Experts of a small language model: vocabulary 4096.
Below are experts of layer 3 (counted from 0) of a mixture-of-experts language model. Rows are named router (the router's row for the expert) and show model dimensions 0-127. Each number is 128 + 32 x the weight over its row's rms, rounded and kept within 0 to 255.
After each expert's rows: "comes after" lists some tokens at least twice as common just before its tokens as in all text. This comes from a sample of Wikipedia text that the model never trained on. Tokens count by the router's weight.

# expert 150
router [185 136  86  95 182 164  96 107 153 161  97  76  72  83 176  97 159 104 154 153 171 142  79  87 127 141 110  85  81 135 130 134 164 157 115 140 117 144  93 154 171  85 150  71 113 160  98 137  92 167 134  72 172 182  97  86  98 182 123 102 105 158  91 124  82  93 130 128 148 148 142 155 117 108 107 169 161 135 106 129  75  68 143  95  90  78 102 118 128 139 168 169  96  80 102  96  86 148 176 151 133 152 101 144 173 102 117 128  84 124 155 148 120 154 137 163 143 152 150 107  81 163  92 160  85 102 110  91]
comes after: ";", " |", "20", ":", "6", "19"

# expert 2
router [111 149 129 139 160 140 168 117 115  95 153 124 176 137 130 104 180 130 150 154  85 137 162 166 100 103 175 147 129  83  67 179 134  74 123 143  92 139 168 103 154 145 161 112 121 124 126 180 114 102  93 107  78 139  98 135 110 130  97 121 214  89 148 109 142  97 126  74 103  94 142 175  78 122 105 136 135 133  86  70 113 163 129  87  93 167 102 139 185  75 129 188 126 182 116 151 102 151  44 160 100 105 138  53 138 104 137 165 111  81 137 131 111 129 145 123 140  96  96 216 133 117 174 133 100 153 111 101]
comes after: " |", " in", ",", " the", " on", " of"

# expert 218
router [ 70 156 240 156  47 112 102 104 110  98 109 143 164 212 134 160 128 107 170 121 158 121 170 127 106 172 168 144 100 170 150  93 109 101  95 170 143 142 188 140  78 122 164 176 146  90 126  99 128 116 114 181 119  99 195 124 135  89  85 102 109 142 188 144 111 122 139 117 118 120 144  99  98 132 108 125 135 141 109  68 197 184  68 108 105 129 148 113 189  79 115 113 140 126 150  96 180 141 143 159 163 111 157  98 134  92 105 104 115 102  94 124 112 114 120 146  89  80 152 121 128 134 121 126 112 107 112 119]
comes after: ")", "0", " —", "%", "1", "3"

# expert 180
router [173 168  98  86 142  64 173  99 118  90 118 153 116 139 161  80 146 171 158 139 101 142 183  96  91 138 124 183 167 102 174 169 156 113 117  87 142 129 134 113 142 177 102  89  78 116 127 116 126 153 178 181 161 138 219 134 140 145 157  96 173  92 146 145 149 126 116 159  96 152  92 164 133 164 110 157 113  96  89  73 143 175 107 106 114 118 158 112 102 140 128  91  98 115 139 120  58 138 137 104 191 116 136 154 161 164 195 109  94 117 166  69 125 139 176 102 112  93 136  76 118  69 133 106 152 148 113  86]
comes after: " ", "–", " (", "1", "0", "2"

# expert 250
router [155 146 124 195 105 138 213 150 170  94 100  97 108 142 155 132 135 150 107  59 157  79 107 179 104 132 182 153 157 154 177  97  74  77  98 150 111 148 145 166  47 175  74 144  88 114 117 118 156 123 103  95  92 139 106 164 159 132 139 130 104 111 124  66 129 104  70 111 132 177 100 140 161  87 163 120 118 118 108 182 103 178 158 100 168 118 183 116  89 101 144 176 110 136 162 145 129 136 134 110 150 148 141 145 140 173 122 104 167  68  41 146 132 136 122 138 101 143 127 103 108 135 119 108 117 167 169 109]
comes after: "20", "19", "18", "17", "–", "16"

# expert 57
router [121 156 137 103 156 121 111 102 154 180 123 167 126 131  99 124  88 103 158 146  58  81 129 177 151  87 157 112  98 130 118 129 153  45 136 162  85 156 156  99 113 126  83 165 102 152 139 148 108 138 175 115 119  93 132 186 173 146  79 117 121 130 133 148 125 101 114 157 111 126  96 161 112 117 112  74 123 155 119  88 133 130  66  94 147 174 187 114 110 105 105 127 165 227 150  81 207 141 121 114 128 153 198  98 102 175 111  95 180  98  94 141 128  75 165 133 112  89 156  85 129 154 129 124 113 110 183 170]
comes after: ".\n\n", " |\n\n", "\n\n", "s", " also", "ography"

# expert 45
router [172  82 123  92 184  82 121 108 134  84 128 114  97 147 110  87 119 132 184 129 180 123 137 114 139  75 176 107 114 123 155 122 119 118 160 132 124  74 106 150 142  78 158 121 126  83 116  77 146 113 180 144 156 142 131  88 185  79 133  71 103 159  84 204 176 125 133 103 168 126 167 176 145 152 164 149 130 110 170 137 111  80 205 192 105 114  97 125 102  90 152 144 120 109 174 123  90 133 109 174  61  98 190 157 168 157 154  99 110 147  89 100  86 110 151 119 130 113 132 142 127 129 135 175  68  99 117 122]
comes after: " C", " c", "C", "c", "oc", " rec"

# expert 39
router [174 128  96  98 187 164  99 100 145 156  96  69  66  84 154  89 158  97 153 148 181 144  81  81 110 150  98  84  75 129 131 133 172 161 108 144 110 149  94 159 166  87 148  75 118 174  96 132 102 155 127  68 166 178  91  89  90 170 115  85 112 155  96 137  92 101 129 131 158 141 128 159 117 106  95 164 149 135 107 126  87  71 138  93  83  91  94 110 136 143 170 163 102  72 106 103  93 152 168 164 143 157  92 143 168  93 111 126  87 117 150 145 116 148 134 159 143 164 148 109  86 160  88 165  86 102 102  88]
comes after: "0", "1", " —", "3", "4", "2"

# expert 248
router [186 126  94 100 183 161 101 109 155 172 102  82  75  88 180  98 165 103 157 147 172 146  82  94 127 146 116  91  87 147 136 136 176 158 127 137 112 152  91 161 162  88 155  79 111 170 102 149  99 167 144  74 158 184  95  95  95 177 125 107 100 160  91 132  90  95 133 142 149 155 152 154 109 114 114 177 172 147 102 125  82  74 147  95  92  77 102 128 128 148 163 175 108  85 108  95  88 156 176 147 133 159 102 141 175 100 122 139  86 128 160 154 120 159 150 162 150 157 162 106  82 175  98 164  87  99 106  91]
comes after: "|", ".", ".\n\n", "In", " However", "\""

# expert 94
router [124 129 107 102 148 135 110  69 142 131 148  99 112  75 142 102  93 163 114 169 165 138 127 126 114 121  96  98  87 107 159 127 153 194 146 142 108 185  92 140 139 128 104 115 122 152  70 136  80 166 171 110 122 163 118  81 116 185 120 160 116 114 113 177 102 137 107  82 107 119 142 130 144 119 155 159 160  66 101 137 109 152 151  87 121  89  80 153 104 131 171 138 108  91 186 117  65 180 188 148 144 133 136 116 124  66 136 146  89 159 145 187 134 177 160 168 100 168 155 208 181 159  89 177 134 107  69  88]
comes after: " |", ")", "==", "6", "ed", " –;"

# expert 124
router [154 135  88 143  92 136 157 101 108 170 147 121 145 111  83 170 175 139 148 173 170 142  86  96 154  96  99 110 124 126  94 136 156 148 118 154 117 101 149 119 162 170  88 149 165 129 108 107 118 137 109  66 126 145  96 157 106  85 123 169 197 151 105 191 128 140  89 171 178  86 168 174 191  89 103 131  99 115  68 102 111 110 107 121  94 126 108 113 104 167  89 160  98 124 155 160 199 125 105 108  66 151 129 148  82 120 158 143  83 125  79 117 110 105 190  87 155 190 164 139 145  72 125 141 131 123  97 203]
comes after: " a", " the", " and", " to", "'s", " his"

# expert 153
router [129 115 120 131 132 162 128 162 157 140 122 173 152 104 135  92  58 137  97 151 179 103 204 151  70  80 112 100 221 135  87 115 142 158 112 120 151 163 116 167 104  92 168 127 185  90 102 109 119 154 155 165 160 141 134 218 156 159 123 107 173 158 154 136 101  82  67 166 157 155 153 115  88  76 170 131 121 128 135 106 144 131 143 148  96 122 170 128 173 164 116 122  99 191  94 183 107 151 118 113  65 138  94 116 150  70 151 113  92 147 133 127 140 132 109  82 163 100 112 140 120 150  79 103 134 106  95  88]
comes after: " is", " as", " with", " was", " in", ","

# expert 123
router [161 103 113  82 129  73 117 146  91 168 124 137 140 111 161 159 105 120 135 130 129 121 153 162 116 131 126 118  61 123 100  86  93 139 122 162 106 119  95  81 111 114  50 137 178  74 163  73 109 142 149 139 136 113 176 156 154 152 194 151  94 158 175  98 137 148 135  31 157 168  85 131 142 194 101 163 175  67 149 142 135 113 158  88 135  98 101 114  90 145 148 186 171 134  79 122  97  88  71 187 118 148 153  88 162 136 138 102 121 160 160 165 159 111 145 100 134 117 173 154 106 131 171 128 104 110  91 147]
comes after: " R", " r", "R", "ac", "c", "el"

# expert 18
router [102  88 123 160 119  76 154 131 134 151 177 171  75 143 133 106  85 122  52 102  97 117 104 127  81 169 171 178 115 137 210 154 122 153 114  61 114 145 143 107 115 162 127 122  74 113 126  97 115 104  78 115  66 120 127 113  86  89 109 108 111 172  98 105 185 117 168 100  96 104  52 118 137  96 156 126 108 122 114 111 176 130 147  80 183 118 180 130 155 143 123  82 176 122 194 120 121 165 168 158 152 144 177 174 156 138 133 160 129 150 137 154 128 124 130 140 158 143 153 152  64 117 100 138 121 182 168 171]
comes after: ",", ".", " and", " where", " that", " was"

# expert 109
router [188 135  92  97 178 160  90 107 161 167 109  78  80  89 180  98 157 101 153 151 172 144  76  90 129 142 111  84  96 140 130 148 167 163 119 147 121 164  88 151 170  92 155  71 121 173  98 133  89 173 132  78 171 183  95 100 107 178 121 108 119 164  93 132  81  92 140 133 156 151 136 163 116 105 111 173 154 131 100 143  72  85 144  97  80  90 107 117 130 145 170 170 104  84 103 103  85 151 176 151 148 156 102 147 172 106 121 129  86 129 154 153 111 160 142 158 152 157 162 104  79 173  98 164  92  97 110  92]
comes after: ".", "-", " the", "00", " to", ":"

# expert 202
router [191 133  86 102 179 170 102 110 151 169  98  84  78  83 175  97 158  97 158 151 173 144  80  84 129 148 110  83  85 143 132 141 173 154 118 144 113 148  92 157 170  91 157  79 115 172  98 143  92 172 138  73 174 182  98  92 107 183 120 104 110 162  92 125  88  97 132 130 159 152 148 150 123 105 107 174 172 139  97 128  82  79 143  99  92  74 107 118 130 145 172 165 100  83 104 103  87 155 180 157 144 150 102 152 169 113 111 138  84 126 154 152 129 153 139 160 148 156 156 113  84 165  90 163  92 105 111  97]
comes after: ",", ".", " which", " and", "19", " a"

# expert 55
router [135 150  89 160 138 158 154 136 141 120 178 112 140 109 129  96 152 142  97 158 134 113 108 100 153 122  85 107 153 122 153  95 126  66 114 168  56 143 137  91 149 167 175 140 133 118 128  99  91 158  93 109 166 157 100  96 138 118 153  99 192 133 100 139  80 131 164 187 172  90 143 140 141  67  85 144 141  91 156 117  66 103  47 144 115 122  66 132  92 122  83 151  84  94 168 177 111 110 205 136 111 161  97 164 146 113 124 178  82 113 148 143  82 114 160  68 169  95 187 133 160 154 113 159 127 173 119 137]
comes after: " the", " a", " of", " and", " to", " The"

# expert 22
router [117 120 127 130 147 127 208 104 144  31 135  84 141 120 140 135 165 172 133 150  85 117 120 116 104 103 179 180 144  68 137 118 107 122 107  73 174 128 166  94 146 102 164 171  89 149 127 198 105  83  89 112  94 154 108 114 131 113 146 119 127 120 154 143 109 114 161  89 106 101 139 149  72 127  70 154 125 111  85  91 114 213 165  89 147 172  90 112 199 149 140 197 132 157 106 182 119 145  98 133  66 124 139  86 153 105 110 190 100  99 133 127 127 139 130  83 159 138  91 123 139 120 156 128  96 109  98 149]
comes after: " |", ",", " in", " October", " September", " December"

# expert 92
router [113 168 173 137  65 102 102 127 101 105 120 167 137 176 122 145  65 112 167 121 131 160 106 144 143  86 165 183  98 161 148  92  93  62  79 142 150 156 167 178  74 110 155 172 190 119 192 105 135 119  85 133 131  86 196 140 110 145 137 130 103 122 122 154 117  99 127  79 101 173 102  92 150 136 127 120 134 166 120 138 167  95 130 178  82 124 135 104 153 123  49 107 108 111 118 107 179 114 144 133  88 148 181  54 127 107  91 130 123 106 112 122 145 105 163 150 177  89 169 110 146 137 134  74 147 128 124 198]
comes after: " |\n", ")", "\"", "1", " Party", "2"

# expert 10
router [191 135  90  97 187 172 104 109 154 170 100  85  79  88 181  94 167  97 161 152 169 150  80  85 132 141 112  83  95 125 127 142 173 158 110 144 115 154  90 150 170  85 158  72 114 169 104 148  96 163 129  78 179 187 106  95 110 185 122 107 116 161  90 140  85 106 126 136 159 139 144 163 132 110 114 170 163 132 106 131  71  76 140  90  91  92 103 118 142 141 170 176 101  82  96 103  95 145 174 159 127 156 101 137 173 115 124 131  82 115 158 153 127 155 132 161 156 154 160 117  88 166  93 156  86 107 107  83]
comes after: " |", ";", ":", " a", " to", " with"

# expert 63
router [161  72 121 187 109 149  92 120 107 117 191  92 120 125 116 107 135 144  65 162  80 116 168  80 109 113 167 186 198  88 185  96 151 128  77 168  62 132 125 160 156 151 146 108 173  80 149  84 120 155 119 123  97 145 114 154 102  97 157 163  69 143 169 111 178 180 160 151 119 107 144 136 129  98 130 138  72 117 148 160 147  83  79 141 110 143 190 119 107 120 125 143 105 150 135 160 106 146 106 141 122  97 136 165  54 129 118 169 115 162  64 134 110 123 142  63 131 105 124 121 121 129 181  94 182 109 148 148]
comes after: " the", " and", " to", " was", " an", " a"

# expert 72
router [153 181 118 184 164 174 142 142 155 114  99 140 174 101 144  88 109 169 133  76 158  75 139 158 125  92 121 123 147 171  96 182 110 104  77 104 144 128 176 112 125 132 122 135 121  73  86  97 133 122  97  90 137 147 105 162  94 105  73 152 167 117  91  33 130 141  85  80 123 146  87 134 164 178 117  99 114  93  92 164 148 123  95 141 101  98 164 117  97 160 161 168 179 138  88  75 115 124 111 123 181 125 180 159 123 205 143 193 188 113 137 134 155 145 168 144  92  89 112 121 109 125  99 158 125 109 116 144]
comes after: " ", ".", ",", " (", "–", ":"

# expert 206
router [181 129  88  99 182 164 104 111 146 165  97  73  84  85 178  97 166  93 162 150 169 135  81  88 120 150 104  90  82 134 131 132 173 167 112 154 115 157  91 152 162  86 155  75 116 173 100 137  98 175 137  73 170 183 104  95 100 177 119  99 104 167 100 127  89  99 134 136 151 146 144 151 108 111 106 172 166 142 103 123  82  72 133  90  94  74 100 124 136 136 170 174 111  80 107 101  91 153 181 157 148 149 101 151 178 101 116 127  84 123 153 152 123 155 134 161 144 150 148 112  81 166  86 163  90 106 104  91]
comes after: "0", " ", " —", ")", "%", "1"

# expert 163
router [156 128 100  92 118 123 143 100 167 114 136 168 134 110 155  86 139 147 193 171 122 158 147  51 117 103 122 108  95 148  85 165 130  96 114 107  66 134 109  85 146 125 189 110 102 105  95 169  94 141 104 117 128 138 118 123  31 114 130 107 143 165  89 107 107 103 161 118 130 135 190 156 123 159  61 162 161 183  78  91 105 181 170 100 101 137 149 113 107 173 147 161 115 171 145  66 137 164  76 121  91 150 115 106 151 109  98 166  87 161 178 138 149 174 148  97 146 127 116 149 101 110 145 169 105  81  79 170]
comes after: " |", "|", ",", ":", " October", " November"

# expert 35
router [171 177  96  92 153 117 130 106 129 130 150 171 118 122 139  65 160 128 154 138 125  97 197  79  88  98 107 132 170 177 182 195 152 102  99 115 172 120 120 158 121 192 100  85  80  93 105 133 113 158 143 140 145 146 144 112 110 127 107  89 176 110 155 111 210  84 130 117  83 188 137 139 181 139  74 145 145 114  93 103  89 151 129 134  91 136 119 130 111 144 123  66  93 104 141 120  84 136 158 149 167  51  91 163 172 138 158 116  98 147 168  78 158 133 168 164  93 128 143 121 103  86 111 166 142  93 110  87]
comes after: " ", " (", "–", "/", " [", "==="

# expert 224
router [189 139  86 101 184 161  98 105 149 163  97  80  78  77 180  95 161 104 153 155 174 140  85  83 123 143 114  84  89 128 126 132 174 161 116 142 109 148  86 153 167  87 152  70 112 165 100 147  94 168 137  72 166 184  93  93 103 179 131 100 107 159  93 127  85  96 128 128 153 147 144 153 109 111 105 173 168 129 102 124  77  74 143  96  95  80 102 121 131 140 170 164  94  76 101 101  87 150 177 150 133 153 100 143 172 105 117 130  82 127 157 148 125 153 136 166 142 155 147 110  83 169  95 166  92 103 107  93]
comes after: " |", " of", " in", " at", ";", " to"

# expert 31
router [129 105 136 154 146 117 144 105 168 118 166 169 139 115 137  98 158 150 172 121  85 151 119 176  86 112 186 206 148 104 102 157 119  74 131  94 108 135 181  90 133 138 136 190 114 107 152 148 113  91 142 156  69 131 106 112 129 111 144 111 188  91 137 139 127  96 135  82 105  95 129 172  84 133 112 137 131 125  98  77 120 183 139 103 137 202 109 191 166 131 124 137 128 166 115 158 120 158  47 117  73 119 193  74 148 107 144 151 111  89 137 121 138 122 148  60 148  67 145 111 108 126 219 130 106  94 103 113]
comes after: " in", "|", ",", " the", " January", " March"

# expert 103
router [189 142  82  97 182 161 105 108 152 169  89  80  75  76 177  90 162 105 155 157 171 144  87  84 129 146 109  94  85 136 131 137 170 162 116 146 116 143  90 153 172  83 155  79 118 169  95 141  95 170 134  73 173 181  94  96 104 177 128 105 111 161  89 112  78  96 130 128 147 142 142 149 123 113 102 173 162 144  95 128  77  78 147  96  93  81  97 117 130 145 174 167 106  83 102 103  88 152 173 150 131 159  99 144 170 105 118 137  79 128 158 151 120 153 136 163 146 147 154 120  80 167  96 164  87 106 107  90]
comes after: " |", ";", ":", " –", ".S", " No"

# expert 30
router [119 166 120 124 146 135 100 135 110 143 151  96 108 146  94 127 140  68 105 128 124 152 141 157 154 157 125  99 144 106 117 117 163 156 175 166  84  71 127 146 152 149 201 111 156  63 145 117 126 118 100 130 168 128  91 155  91 124 102 157 160 119 193  79 148 130 142 157 190  53 154 112 115 146 177 150 126 108 172 153 104 139 136  90 134 148 119 134 116 133  54 129 153 109 106 103 151 119 143  89  77 151 183  83  77 161 125 156 125 149  75  42 110  47 109 104 169 103 106  73 156 119  90 175 164 102 154 169]
comes after: " |", ",", ":", "-", " of", " the"

# expert 32
router [146 110 147 104 135 105 100 116  85 140 105 151 163 119 134 146 105 100 139  72 195 125 124 110 145 100 132 179  94 181 175 119  42 164 175 159 114 139 119 129 131 104 120 112 130 143 131 101 121 115 159 188  58  89 193 127 110 167 151 113 139 168 106 139 172  98 112  74 127 124 151  90  85 118 175 115 147 135 136 164 136 143 175 145 108 130 212 179 120 119 107  79 122 158  76  94 135 101 142 103 109 153  96 101 150 107 125 146 121  91 120 141 109  47 166 109 134  76 133  85 204 119  89  67 131 116 138 181]
comes after: "\n\n", " |\n", "\n", ")", ")\n\n", " Genus"

# expert 155
router [109 125 123 116 152 126 102 116 174 115 103 118 130  73 113 105 128  97  87 155  63 127  89 178 108 115 140  66 150 185 103  77 145 105 112 147  97 128 100 134 107 212  96 112  84 152 190 132 168  82 137  89 152 149 168  87 126 146 187 203 132 143 140 103 106 133 171 164 167 176 164 141 146 168 158 119 150  87 130 166 106 173 146 112 140  96 154  86 178 174 149 130 156 129 138  95 156 106 155 162  83 151 154  45 105 123 167 150 157 131 143 150  93 142  63 144 109 105 101 121  83 140  91 142 157 148 152 165]
comes after: " United", " the", ",", " New", " |", " in"

# expert 221
router [159 146 113 160 111 148 193  76  66 142 181 120  50 122 136 125 150  94  82 130 145 130  95 130 107 117 153 106 107 173 168 127 179 171 147  87 134 112 129 110 151 172  88 111  86 166 141  88 118 132 119  99 172 133 107 148 114 120  91 106 143 169  84 140 135 104 155 172 195  90  95 133 190 138 183 137 149  44 126  87 154 138 132  75 140 114 124  68 129 162 137 102  62 111 135 100 139 109 145 175 195 102 148 167 144 100 104 137 112 121 150 131 122 135 164 161 178 122 174 157 122 101  67 152 138 129  80  91]
comes after: ".", ",", " where", " that", " when", " and"

# expert 134
router [136  95 185  83 167 120  72 100 124 121 132  99 110 125 136 183 106 139 144 156 116 168 130 192 108 163 119 119 125 105 176 117 147  97 125 142 129 173 102 141 130 186 178  65  97 131 109 170 141 131  88 107  89 126 100 122 175 134 115 150 185 161 152 140 104 174 128 109  86  99 140 145 181  58 107 143 160 133 191  65 112  94 152 134 141 127 103 124 160 145 136 109 113 108  80  82  98 190 145  88  83  98  78 184 126 118  72  94 118 115 152 137  60  83 128 177 159 140 127 163  96 146 125 172  72 112 135 163]
comes after: " |", "ed", " known", " such", "ated", " based"

# expert 142
router [157 174 129 167 126 118 206 154 108 176 114  87 135 130 123 183 127 160 113  88 121  77 137 161 131 121 155 101 170 142 134  85 162  85  93 104  96  71 188  87  76 168  70  97 110  85 143 132 147 127  88 115 100 112 158 165  85 134 164 137 144 101 122 111 119 141  81  91  90 109 148 151 161 158 156 125  95  84 108 173 131 117 135 157 128 126 114  88 111 146 151  95 144 146  93 110 124 112  67 121 172 120 157 165 129 182 162 133 183 119  53 102 122 133  82 112  69 167  87 145 138 136 102 149 148 207 187 123]
comes after: " ", ".", "°", ",", "′", "–"

# expert 204
router [132 145 127 145 124 134 212 135 166 132 155 144 207 101 144 136 147 118 123 141  67 136 167 104 137  72 157 171 139  97 134 121 129  87 167  74  82 144 138  90 151 143 151 110 126 139 137 167 114  89 161 100  90 141 114 162  87 130 148 104 194 119 182 124 141 105  99  74 108  94 156 170 152 164  76 142 132 167  95 108 121 132 117  87 167 169 110 109 160  74 136 199  96 186 104 141  96 135  84 134  85 148 168 110 136  98 115 167 101  61 141  67 109 128 154 104 187  94 109 145 111 127 182 127 122 192 109 121]
comes after: " |", "|", ":", ";", "born", " /"

# expert 99
router [196 138  85 100 186 162 102 112 151 166  96  80  78  87 161 100 164 103 164 147 167 150  82  81 131 149 108  93  91 136 137 136 176 157 115 147 121 157  96 154 157  85 153  75 119 176  96 145  99 170 130  75 174 184 102  90 101 180 120 103 107 171  93 133  90  98 132 138 151 153 150 161 112 115 108 168 150 146 110 130  76  71 142 100  92  78 103 127 133 145 175 173  96  82 106 101  88 157 170 158 142 154 103 150 175 108 118 137  81 125 156 151 128 156 137 162 150 154 148 112  82 167  93 168  92 106 108  85]
comes after: ".", " the", " a", " The", "0", ")"

# expert 192
router [113 155 133 116 172 148 123  94 147 120 141 115  80 109 148 147 123 112  94 146  97 132 122 150  70 134 141 113 174 192 139 170 102 153 143 104  72 190 138 152 133 134 167 146 161 169  83  97 104 118 127 100 151 111  83  95 148 123 120 103 118 133  95  92 155 113 191 159  95 128 132 159 177 127 139 132 134  64  78 175  79 108 132 139 145 125  84 135  59 142 184 204 173 131 120 110 166 135 185 162 130 137 166  66 164  70  85  94  68  54 148 100 164 158 127 115 147 112  98 159 123 121  86 127  94 106 113 174]
comes after: ".", ",", " where", " that", " E", " —;"

# expert 193
router [151 125 114 115 144 130 138  75 104 147 154 142  91 121 148 107 168 135 180 126 136  94 127 135 161  65 145  92 113 156 116 145 153 127 157 135 120  85 100 103 151 129 174  94 194 163 120 134 107 159 157  97 182 140 134 133  86 180  94 141 122 186 105 135  65 114 175 135 165 129 147 127 140  63 143 140 135 157 126 152  92  89  88 112  96  91 119 149 167 140 160 122 118  89 112  98  79 155 160 168 101 190 138 134 169  74  97 144  68 113 170 178  57 172 135  79 156 164  87 157  94 144  88 194  73  97 112 100]
comes after: " ", ".", " to", " Miss", " with", " H"

# expert 66
router [190 133  94  99 181 166 102 109 154 169  98  80  80  85 176 100 161 104 162 156 176 144  85  87 134 144 119  91  90 135 129 136 165 163 114 145 109 155  92 152 169  92 159  74 116 173 104 145 100 170 138  75 164 187  96  97 108 183 127 104 108 166  96 128  88  95 127 135 161 156 146 157 111 111 111 175 167 137 101 127  77  69 139  93  91  75 105 121 125 147 169 168 106  85 100  99  86 148 176 154 134 155 100 155 175 108 120 132  83 130 151 153 125 157 143 165 146 152 160 110  83 172  92 161  92 104 107  87]
comes after: "19", "18", " as", ".", " with", " is"

# expert 148
router [168 148 136 118 167  97 213  94 129 116 106  60 174 124 138  96 140 120 158  97  93 134 133 128 102 124 141 110 158  82 122 171 123  74 102  65 130 130 147 166 109 110  75  93 108  93 116 153 109 136  81 206 139 136 137 198  85 170 118 151 105 125 116 146 181  93 184  94 147 146 128 171 126  97 109 162 136  74  90  87 111 116 133  98 184 121  85  67 150 165 151 111  97 110 145 128 137 154 143 141 114 114 138 175 140 192 196 154  99 156 162 148 175 119 126 124 149 112 178  80 107 131  88 147 136 101 181 109]
comes after: " ", " (", "–", "/", " [", " mid"

# expert 209
router [142 163 111 148 110  44 103  96  85  78 115 111 167 144 106 104  82 130 108 112 164 162 107 175 157  90  88 181 115 136 130 142 174 161 104 148 161 134 142 108  89 120 164 109 132 152 140  94 110 120 106 124 129  92 178 175 146 149 141 133 108 108  98 155 192 106  92  68 123 116 142  80 153  75 166  50 156 185 202 103 137  77 168 111 116 102 192 148 114 159  66 201 130 133 147 114 144 109 122 154 160 162  90 130 119 149  84  75 162 116 176 130 171 109 143 162 155 132 161 113  92 127 127 131 119 157 119 149]
comes after: " |\n", "\n", ")\n", ".\n", " such", "|---|---|---|---|\n"

# expert 120
router [189 135  85  95 179 160 102 109 151 167  93  85  77  89 176  94 165 106 156 148 172 141  77  89 131 145 113  87  83 139 128 132 163 158 109 142 125 151  84 156 174  86 143  67 112 163  95 141  96 173 122  77 165 176  94  93 100 179 122 105 112 155  88 124  81 108 131 130 160 155 149 160 110 117 107 167 163 135 107 137  69  79 141  89 100  84  99 114 128 150 173 168 104  72  99  95  92 140 176 147 136 155  90 149 170  97 114 133  85 122 156 150 125 158 137 157 139 158 150 100  80 169  95 167  87 105 107  91]
comes after: ".", " United", "19", " J", ".S", "–"

# expert 0
router [ 99 113 111 161 121 153 105 155  78 116 167  66 152 145 172 102 134 105 178 103 122 152 126 134 195 149 110 141  71 196 150 100 129 151 147 149 174 135 120  98 159 126  85 105 188 139 108 185 162 161 175 107 124 145 113 114  79 150  61 171 158 133 134 150 188 150 157 146 145  89 127  97  86 114 139 146 157 115  69 130 117  57 159  84 102 109 136 134  84  84 143 116  76 135 125 214  86 126 139 164 157 119 154 162 111 148 144 140 182  94 106 109 125 174  96 128  89  66 170  98 113 133  98 117 129  95 101 116]
comes after: " P", " p", " T", " t", "P", "p"

# expert 238
router [107 153 128 106 139 135 118 139 183 119 103  87  84 105 156 105 160  68 133 122 140 153 129 109  87 110 147  87  95 123 103 139 126 129 124 169  51 140 124 150 182  93 180 153 110 108 142 131 146 139 122  69 181 114 200 110 110 110 101 180 132 148 143 100 151 115 112  66 131  96 113 139 187  93 130 156  99 118  85 165  82 178 165 151 152 116 146 135  92 154 120 105 148 122 213 137 190 175  89  70 166 145 116 127 118 119 110 135 153 193 117  60 136 121 103  93 170 134 100  81  88 117 131 139  91 203 158 119]
comes after: " on", " |", " in", ":", "In", "|"

# expert 164
router [185 138  77 112 151 144  92 111 126 161  76 125  87 122 143 141 185 104 148 152 165 163  78  96 162 137 140 117  76 171 110 187 158 134 107 155  75 146  92 118 190  67 176  75  88 128 103 141  83 138 153  41 142 180 107  85 104 184 122  87  93 167 107 128 168 128 125 144 170 132 122 132 141 143 143 178 166 121  90 110 117 125 179 130  96 108  79 131 107 162 154 152 116  88 101  98  79 168 149 158 127 144  78  94 149 120 143 120  99  99 164 157 105 174 141 151 111 128 139 107  94 132  84 158  60 107 116 139]
comes after: " |", "|", "-", ";", ":", " N"

# expert 162
router [166 137 120 159 102 135 122  89 133 143  94 127 139  94 118  94  96 177 147 131 139 123 203 119  86 149 105 100 117  92 114 110 153 135  84 113  96 169 111 137 148 122 149 135  93 179  93 121  96 111  83 175 123 145 149 154 179 139 156 126 129  64 118 171 159 150  56 110  81  94 164 108  81  69 156 135 158  73 155  72 125 105 142  93  87 148 156 157 159 115 148 155  72 149  69 115 104 127 168 164 179 171 137 164 115 108 163 136  92 181 162 168  84  89 174  97 140 120 174 120  86 127 155  83 159 182 156  95]
comes after: "\n", " |\n", ")\n", ".\n", "==\n", "===\n"

# expert 20
router [148 152 120 139 169 138  69 126 169 154 107  80  79 143 125  91 138  85 119 118  75 148 140 142 166 136 110 137 176  65  77 161 120 169 131 147  89 103 136 124 156 110 156 110 201  35 126 220 105  88 148  81 152 186  64  96 115 167 148 150 106 153 123 136 135 101  88  59 115 127 178 145 150 187 104 146  99 138 104 123  90 119 126 149 127 113 124 131 109 139 149 158  84 101 159 122 176 129 142 129 159 149 129 188 131 101 135 174  99  73 113 106 165 113 141 130 145 149 130 114  71 128  97 136 123 136 163 187]
comes after: " the", "-", " and", " a", " of", "|"